From a checkpoint of a small mixture-of-experts model trained on Wikipedia: 96 experts in each of 8 layers, a shared expert of 128 neurons.
Below are experts of layer 6 (counted from 0) of a mixture-of-experts language model. Rows are named router (the router's row for the expert), gate (a neuron's input weights, with its number), up (a neuron's input weights, with its number) and show model dimensions 128-191. Each number is 500 + 25 x the weight over its row's rms, rounded and kept within 0 to 999. Numbers have three digits each.
Before each expert's rows: "gets" lists some tokens that make up at least twice as much of what it gets as of all text. This comes from a sample of Wikipedia text that the model never trained on. Tokens count by the router's weight.

# expert 72
gets: " |\n", "0", " %", " —", " |\n\n", " Final"
router:475533528504496467535446475509490509512489501491515550496459529466524442537532514478483477471466495511480515505515493526519524513517528514528504521451490483482473512510508432469497512473502474
gate0:499525511525524518531502475502497499468476476494490550536511512487490502484499502504492498498426495453494509490502433464487503502501499516481494554541501522416466506446504577454498498538452545
up0:480535511497485544499483455505498512466533473478485609546523507456530502491519503500501467510494485497501512496513459431493502461507500537528497540502545539472419507436499500463494503533450496

# expert 66
gets: " after", " during", " the", " In", " before", " until"
router:474529535532491480478478515507525507521556473506509504497508501533530482507513524507525486481495501471520540462507487540499537507552489497477505526504493510478488479494475485500533501484506452
gate0:445504531494572490523522494485502500503511492511489495520509539478515520489506455519526546552525449515504500536470508463453550500493512589542554526498510499526501493515470499496494534613524521
up0:459478487500529514484506479499464499540502496499496493488502533497502524503505511503496494509479497506516500493508467511536508579504482453500494508496473437503535518564526461519518502491500499

# expert 86
gets: " to", " for", " at", " from", " under", " with"
router:520530521523478461506481507502499469498523470491499505521462498506483477524510513517497496489503494484505501483509472496522491515528499503501504496497509554526514507512515479498527494522515468
gate0:506458524498506500502502507478493493516497520498496495507481538509508489431524497500543586502440495469512496466555487515537446514499514492467495439492511515499518448487500499497508482503498523
up0:511501500497505507499503499469496490519453508504488500517507510507501494464501566504569497508419495481512500486531487515519500515507498516477520495500502479508492490471525572496501490527478499

# expert 92
gets: ")", " Team", " Candidate", "%", " |\n", " Votes"
router:429517505511531455506482485509496497497495504475525481487503502495509450509505523486482516448504513553506508454484487559492525510553528480528523523454501512552500480533492461451485514455501505
gate0:477488429577515503510499507501492435520478564547501472483489466505464517533468484495475515495522509498495515500495507536548498567462488504494504526488493565487501488548506500498469511493516500
up0:515509486449536494473534459493496531504505500484472492551539510498485485438506492492507515523505499494506502501502463440529497497477507481467476476564477487499510532458462517495498495514469525

# expert 0
gets: "-", "\n", " -", "\n\n", "|", " •"
router:440477479530492515506495519510481486513507487524503508470493489484534450520510507490513503492510503519522484474502520480535540506500497517510549517481482502434501477543491504505492497532525483
gate0:504500491524495501443496504513516441477545501472510509470491493549494502505482516507497592509475498477502497486506487495499500505538506504474471508501462488499499498499485500533489472437504490
up0:525454532499477540442490498499513492478499478489510503490484503557456548513463512527479522551484495466482498494525474478460499569446511488532500503492501479514506504504480496497488520461485492

# expert 24
gets: ",", "),", " in", " =\n\n", " (", ".,"
router:476519519544525503520496509465514472498522496482549488497500501532522495506530514524492473499497486538490528459504479528531512514549492480507550508538468495487485505532496466481482498502554497
gate0:463501491510526501502509455507517507463508501505523538487487524493501501491500545502516504443495493523487533521505517540534490507545500498505466539548541453497514498501493490539540519477555510
up0:508488503499504461500502500461464542495487503482500523475505483519479498449447506522525507499525522503502500500471465510480470510493499494522554504517459497505487525459495501500544501501493501

# expert 21
gets: "|", "-", " |\n", "\n", ")\n", "==="
router:476522522489459491533501508484502498515505469478528543457490513517461475517517500486513480486497498549524519507496480524515530537494529484490518542517499512477491509514491486456507519483478469
gate0:479496522513496503505508487486552520506532488544493472497526451454507510508545489478506500511538501547522500519500498453499497486500520494441501537499481510496501506473506503522500469447503501
up0:555492500482501491504495501533470466489483503476518502511476514526494501481473502559466489488489493433496486482504513514508506504495489507557507487484515420492492500492505499477463505585534501

# expert 16
gets: " up", "1", " out", "2", "′", "aged"
router:498530542536475499498428486517494486439493504528481501516509516482505465494510493474505521477480501521495456464477462484539560533543485521506512512489442521497492519503474476471481471493517475
gate0:466488484485502499564492505494430500407559496495484529501555474535484521491537539509502517501487518516467504500506484492501492494501511505498503540539499499507494480523601521486510457496507487
up0:523469507510487490471532538504511478557511531513506487500419503491520432499503497495497499500500500500498470495566525558498499498502513473500511380490503501475490503498470488505516497500499482

# expert 12
gets: "1", "2", "3", "5", "4", "0"
router:488519520553496456510484491474560462523497513485511535488513502501513471494545513549497471485516504506570521442512446482520535516507455515488549498526494517496472538529498500480513528515517498
gate0:501441506483501496495507504484504497506517454497563535526542509498437503507509478475566464533498493542480515523489500483497472488501483517498510506490488496482501428495508501518501453467467566
up0:501502467475500501489511505502498506472511501515504435451503544495476499479500509461488505494490508479534444429507493501498467512517501478448519515484500497489500533459568512499468505506529496

# expert 18
gets: " on", " October", " May", " January", " June", " July"
router:493542493506509469519465517479518490519488521493517556486504499513502484525531502498513543479497535506517522467530505530509538500528483479541534547504486504487491533491477491487501501499509493
gate0:503519476514492478534497505496456429526556519439501507503476500533510481517546497532490493498503497515473500490564472555519531518532499534513513501480520510520489506503502508424535501512463508
up0:482474481502508482507484473452500506496572508500542484480583500519498466491538563427501502476503486530438502494506502510551500500510519502467506533509527548492503553486500455487515464501498532

# expert 93
gets: ",", " that", " which", " where", " when", " However"
router:476538520501495485557478486525534505505529476525539550504507462516492494512521498515430499505529530509513545431520500503500511481530521524479500495468504547474502501538503475489486488452538533
gate0:540497501522507506510494500500523497520516492489498518529524509533503502498551501549497501524535502526473502534471491505502484531506515460496509499501519437571542478498476452496490488499500482
up0:515498500545503508519501508492474503490498501486509490478450460494521490501498500509499495489499501508502504499497529545501498489523483504497505544501467498497502463496537486516515437527476496

# expert 53
gets: ",", "),", "\",", ";", " including", " as"
router:521499512529515501510456498487550440517487489501548508480482501475526478504517502526508487487501500513506484518494488531491535489496483531497491499490505474465479471546475467457507537499529434
gate0:545518476486503500501528492504503462546485500500464555473514460481487492519446484491477525489458513495574500487572497529480503565508518522493494522496513500514472512518495490503536515473503486
up0:485507526535489501447499490458497478520486498522521500517499519498526470500500487465486507415490490469503504519485503507502625499450494529500516485499488488499503500521490513503504576502456452